config = dict(
    n_experts=20,
    normalize_top_k=False,
    balance_bias=False,
    train_tokens=593000000,
)
Below are experts of layer 7 (counted from 0) of a mixture-of-experts language model. Rows are named router (the router's row for the expert), gate (a neuron's input weights, with its number), up (a neuron's input weights, with its number), down (a neuron's output weights, with its number) and show model dimensions 96-191. Each number is 50 + 10 x the weight over its row's rms, rounded and kept within 0 to 99.
Before each expert's rows: a language model's description of what the expert responds to; "comes after" lists some tokens at least twice as common just before its tokens as in all text. This comes from a sample of Wikipedia text that the model never trained on. Tokens count by the router's weight.

# expert 0
What it handles: Slavic diacritics, years. Word pieces inside Slavic and other foreign names with diacritics or z/j (ić, š, ž, Warsz-aw-y), plus year prefixes 199, 201.
comes after: " ", "z", "–", " (", "j", "k"
router:53 51 54 32 42 62 55 58 32 48 42 53 40 45 32 52 52 37 40 56 58 64 57 58 62 66 45 45 28 55 60 47 36 53 56 31 60 43 46 67 59 40 73 42 58 51 34 48 47 55 53 51 45 42 58 59 46 54 47 46 49 38 45 63 59 70 41 56 47 44 49 44 55 51 51 41 57 50 68 59 40 48 50 65 31 59 43 42 67 60 68 55 41 57 21 54
gate1:64 48 50 52 57 44 62 63 53 51 48 46 67 45 47 50 59 51 50 63 46 67 57 64 52 53 53 35 52 43 52 59 47 52 42 42 46 50 51 51 47 55 64 56 35 54 44 59 30 31 57 52 50 54 43 43 57 34 39 49 60 66 41 54 54 37 37 56 47 66 58 33 39 45 36 58 57 45 32 61 40 57 59 40 45 46 56 54 44 50 60 59 57 53 44 48
up1:52 41 52 40 57 49 47 68 56 57 44 50 53 62 43 53 53 52 39 56 48 50 37 45 58 51 48 34 55 56 34 50 56 68 39 31 50 46 50 47 48 47 55 67 56 36 70 56 35 21 23 48 33 54 62 51 58 52 53 31 56 36 29 58 51 55 53 36 49 32 58 26 38 37 30 54 43 47 46 54 59 51 47 63 53 51 40 61 32 55 41 33 34 71 40 44
down1:57 43 55 35 39 56 55 54 54 48 41 40 52 63 57 44 56 52 47 63 28 56 52 54 43 48 73 37 49 40 34 39 32 57 57 61 49 53 54 43 52 65 56 61 40 41 53 50 53 54 49 40 37 58 55 45 45 32 51 57 42 68 44 79 42 43 67 62 44 48 35 51 57 53 51 39 55 67 45 41 46 53 58 22 63 46 37 60 47 37 51 56 51 43 35 67

# expert 15
What it handles: Line breaks and list dashes. Newlines, paragraph breaks, heading markers and list-item dashes in infoboxes and lists, as in "- Species:", "- Directed by:".
comes after: "\n", " |\n", ")\n", "\n\n", ".\n", ";\n"
router:61 44 56 28 41 43 37 49 61 43 29 41 54 47 44 44 51 44 52 59 52 59 42 55 58 64 35 62 39 54 58 49 38 38 72 51 53 40 32 48 47 57 61 62 34 48 32 32 54 53 36 42 61 38 56 45 59 62 41 50 37 33 33 45 47 56 35 62 54 51 56 50 34 63 50 57 46 42 54 59 48 41 53 63 44 64 42 50 55 40 56 46 42 42 41 45
gate0:34 42 43 46 35 39 51 49 65 56 45 51 56 34 43 58 48 48 42 42 49 42 29 43 60 61 51 48 64 58 66 62 54 33 45 57 66 56 47 41 73 41 67 42 69 48 68 68 34 40 51 52 46 54 45 59 48 56 52 46 61 60 29 59 41 53 49 60 32 65 53 60 64 35 57 45 52 24 49 40 60 44 48 71 35 34 60 48 51 59 75 49 69 40 58 59
up0:53 29 54 42 61 43 49 47 53 48 37 64 43 42 50 57 57 50 39 50 64 44 58 50 38 48 54 47 71 55 43 28 39 56 36 55 40 43 69 60 38 53 42 47 58 56 42 41 49 57 60 49 38 65 39 52 34 38 40 49 44 33 58 61 32 71 48 38 59 46 43 57 51 60 43 59 36 45 57 55 50 50 30 59 63 54 46 54 54 51 25 46 44 50 44 57
down0:52 62 51 54 62 47 39 52 45 74 56 64 40 58 44 53 62 49 51 52 47 75 37 50 40 42 43 47 51 52 54 51 48 37 54 53 40 48 62 47 50 60 35 42 48 67 51 44 68 50 53 61 45 78 51 37 37 44 52 62 51 44 60 34 44 61 39 60 64 38 56 45 43 58 32 51 24 45 47 42 35 51 48 49 50 50 48 58 54 40 45 40 48 49 61 37

# expert 19
What it handles: Table cell separators. Pipe separators after numbers in election and stats tables, plus semicolons, dashes and subject pronouns he, she, they.
comes after: "0", ")", "1", "2", "3", "4"
router:58 58 56 38 48 57 38 69 55 56 42 41 51 57 46 60 60 45 40 57 58 68 45 64 71 64 55 50 54 61 59 44 49 33 66 55 48 55 37 47 49 57 50 55 44 38 57 44 37 51 49 51 60 42 63 54 50 57 40 47 42 59 38 67 41 66 42 44 66 55 50 66 50 65 45 51 36 33 45 79 54 50 45 57 45 59 41 44 63 39 55 39 47 51 23 55
gate1:42 54 72 60 46 59 53 47 49 56 44 52 48 43 54 55 43 58 41 58 42 63 30 52 41 50 34 46 35 48 33 51 53 51 41 55 50 56 53 54 46 56 61 44 48 43 41 70 57 65 47 45 46 45 55 49 56 50 44 47 52 61 44 45 63 65 61 41 33 52 42 46 72 48 49 42 52 52 43 68 61 39 52 62 62 56 62 46 53 56 48 40 41 60 39 48
up1:51 50 43 52 38 62 58 44 54 61 43 62 50 47 63 46 40 49 35 42 45 33 51 34 37 43 39 47 28 55 47 40 50 46 52 55 59 69 46 55 37 39 48 47 44 65 54 56 52 51 36 60 49 29 45 67 46 42 61 54 70 58 44 44 47 45 38 36 34 49 54 45 57 63 62 60 57 57 54 61 46 40 49 54 46 46 45 29 63 45 40 58 16 58 64 48
down1:60 57 51 52 50 69 45 46 57 49 42 55 47 61 40 43 59 51 71 40 48 43 39 64 42 39 55 48 61 35 54 52 51 57 49 42 35 58 60 52 34 46 52 50 39 52 50 67 39 53 52 53 42 32 56 38 48 56 57 43 65 54 62 61 31 33 41 44 57 28 53 45 51 53 66 51 42 43 60 40 47 47 58 41 69 47 31 61 62 45 20 48 51 36 66 50

# expert 13
What it handles: Spaces and brackets before numbers. Bare spaces, opening parentheses, periods and dashes that come right before numbers, mostly in sports stats tables and dates.
comes after: " |", ";", " /", " in", "6", " September"
router:63 51 63 34 46 45 52 57 45 50 41 49 48 42 30 61 50 29 54 53 50 85 43 55 65 54 49 55 64 74 58 36 43 51 60 48 53 42 53 55 49 48 50 59 49 48 41 43 43 58 43 48 60 29 66 58 50 66 30 39 41 45 46 50 52 48 49 47 62 55 53 53 37 55 37 45 44 26 63 56 49 48 58 63 31 47 38 46 47 60 67 50 40 56 56 44
gate1:67 68 45 49 41 48 41 50 51 49 63 56 66 45 58 47 42 36 56 46 45 49 50 53 56 46 57 55 51 37 57 53 63 33 41 50 59 50 64 47 54 76 42 44 56 61 42 43 39 54 36 33 33 39 54 40 49 31 52 44 67 63 51 66 38 38 51 59 59 40 54 29 43 43 40 50 25 54 47 58 54 49 44 58 39 23 60 49 52 33 52 58 43 40 55 62
up1:42 42 56 37 43 45 57 40 51 44 41 51 59 58 47 61 38 67 61 44 43 49 48 49 46 63 37 42 46 57 47 49 32 45 67 37 48 51 41 44 39 29 68 55 37 41 63 59 38 46 39 39 58 46 37 57 60 57 49 53 29 60 39 65 42 55 57 55 56 46 52 50 53 59 61 49 58 54 49 49 77 40 59 50 64 56 41 53 65 29 56 59 49 62 55 55
down1:44 62 44 57 64 48 32 41 49 53 08 54 46 50 48 50 52 57 48 51 26 57 41 38 39 59 26 60 34 30 43 48 44 38 59 51 68 71 53 40 50 45 77 52 42 62 51 50 47 48 43 33 59 46 34 49 50 58 56 69 30 44 34 54 57 45 57 55 52 27 64 35 56 53 53 53 71 53 36 53 43 61 46 44 44 47 46 46 73 49 60 52 56 66 49 54

# expert 5
What it handles: Numbers in tables. Numerals and number words in tables, scores, dates and measurements, such as #114, 21 July, 2-0, seven.
comes after: " ", " (", "–", ".", "°", " $"
router:59 43 53 24 42 55 65 56 44 38 41 47 43 46 40 33 62 36 48 46 37 45 34 59 61 69 44 58 49 57 54 43 68 35 57 22 60 58 50 39 61 47 51 48 35 55 52 47 41 54 46 32 58 49 71 54 55 49 41 39 50 36 57 64 57 59 51 58 40 39 66 79 48 45 40 49 54 46 39 61 52 28 47 53 53 60 41 52 58 49 60 34 36 45 28 53
gate0:46 64 44 42 56 36 39 49 63 57 48 54 35 38 35 47 53 55 59 43 48 35 45 30 50 63 45 45 49 53 60 48 65 52 42 58 42 52 56 62 60 49 48 57 62 37 52 40 45 58 43 38 45 56 51 54 36 48 52 35 47 37 46 43 59 61 52 55 64 45 51 40 30 61 63 32 36 49 52 42 44 40 50 51 39 72 45 52 52 57 51 52 50 44 57 49
up0:56 68 38 47 43 59 63 63 61 52 70 47 59 35 42 66 60 67 52 68 46 51 44 50 32 60 61 57 49 49 41 51 53 39 50 56 41 55 39 56 45 58 59 54 45 52 55 57 41 60 68 35 63 66 48 47 42 54 53 41 50 37 39 30 48 52 46 57 44 38 29 74 49 54 45 56 60 60 65 40 60 34 35 55 50 48 41 53 33 44 67 44 44 45 50 46
down0:72 52 27 49 53 66 54 45 45 42 50 41 69 45 44 31 51 31 55 52 23 48 51 47 48 58 57 56 67 41 46 37 45 54 59 57 36 51 37 55 70 33 50 57 57 56 67 58 50 41 70 46 57 57 59 57 35 60 49 39 50 44 58 53 30 56 48 38 45 39 75 57 53 45 49 53 57 50 42 53 55 43 50 54 57 47 57 46 49 33 48 66 30 43 47 58

# expert 12
What it handles: The and field colons. The article the/The, especially in census boilerplate like "and the average family size", plus colons and == section heading markers.
comes after: " of", " in", ":", ".\n\n", ".", " by"
router:61 67 52 39 40 68 55 48 53 59 32 42 36 39 50 53 48 42 48 62 52 58 54 65 54 68 43 53 30 56 64 45 40 55 42 48 62 40 38 60 56 48 60 56 47 39 66 42 34 54 53 42 51 35 48 50 38 53 53 24 48 44 48 56 57 56 39 50 39 54 67 57 43 63 29 38 47 46 43 53 68 54 55 42 44 53 51 42 57 43 59 50 52 30 47 48
gate1:55 52 59 53 42 42 42 64 36 45 38 36 34 61 80 43 50 41 48 50 49 60 54 68 53 63 40 68 58 50 53 61 48 35 49 44 59 53 66 37 53 46 37 49 59 52 35 71 62 34 46 43 61 44 46 63 41 55 58 43 27 28 52 81 48 43 31 42 40 47 52 59 51 56 50 47 44 57 63 76 48 56 50 49 35 41 52 50 49 36 52 41 60 35 52 54
up1:50 63 47 52 60 41 42 68 45 49 59 56 35 35 73 48 54 53 55 40 52 42 49 47 49 46 47 55 61 72 43 55 43 45 61 64 56 51 51 38 35 41 74 49 53 57 47 62 55 41 46 33 56 54 49 69 47 44 55 37 42 44 45 63 51 41 50 46 69 47 45 56 57 43 47 44 56 57 60 63 51 46 42 52 50 58 49 45 63 51 49 57 48 41 35 47
down1:50 61 41 44 63 49 35 54 54 49 51 51 55 43 58 57 70 26 62 59 58 46 61 41 54 54 52 34 65 38 58 49 57 60 56 42 20 57 36 47 53 46 57 45 53 46 69 49 38 38 45 47 57 53 34 56 53 68 54 55 48 51 45 63 55 53 53 57 59 46 54 51 43 49 41 52 72 43 60 56 42 38 46 50 32 47 35 45 38 38 62 45 51 44 42 34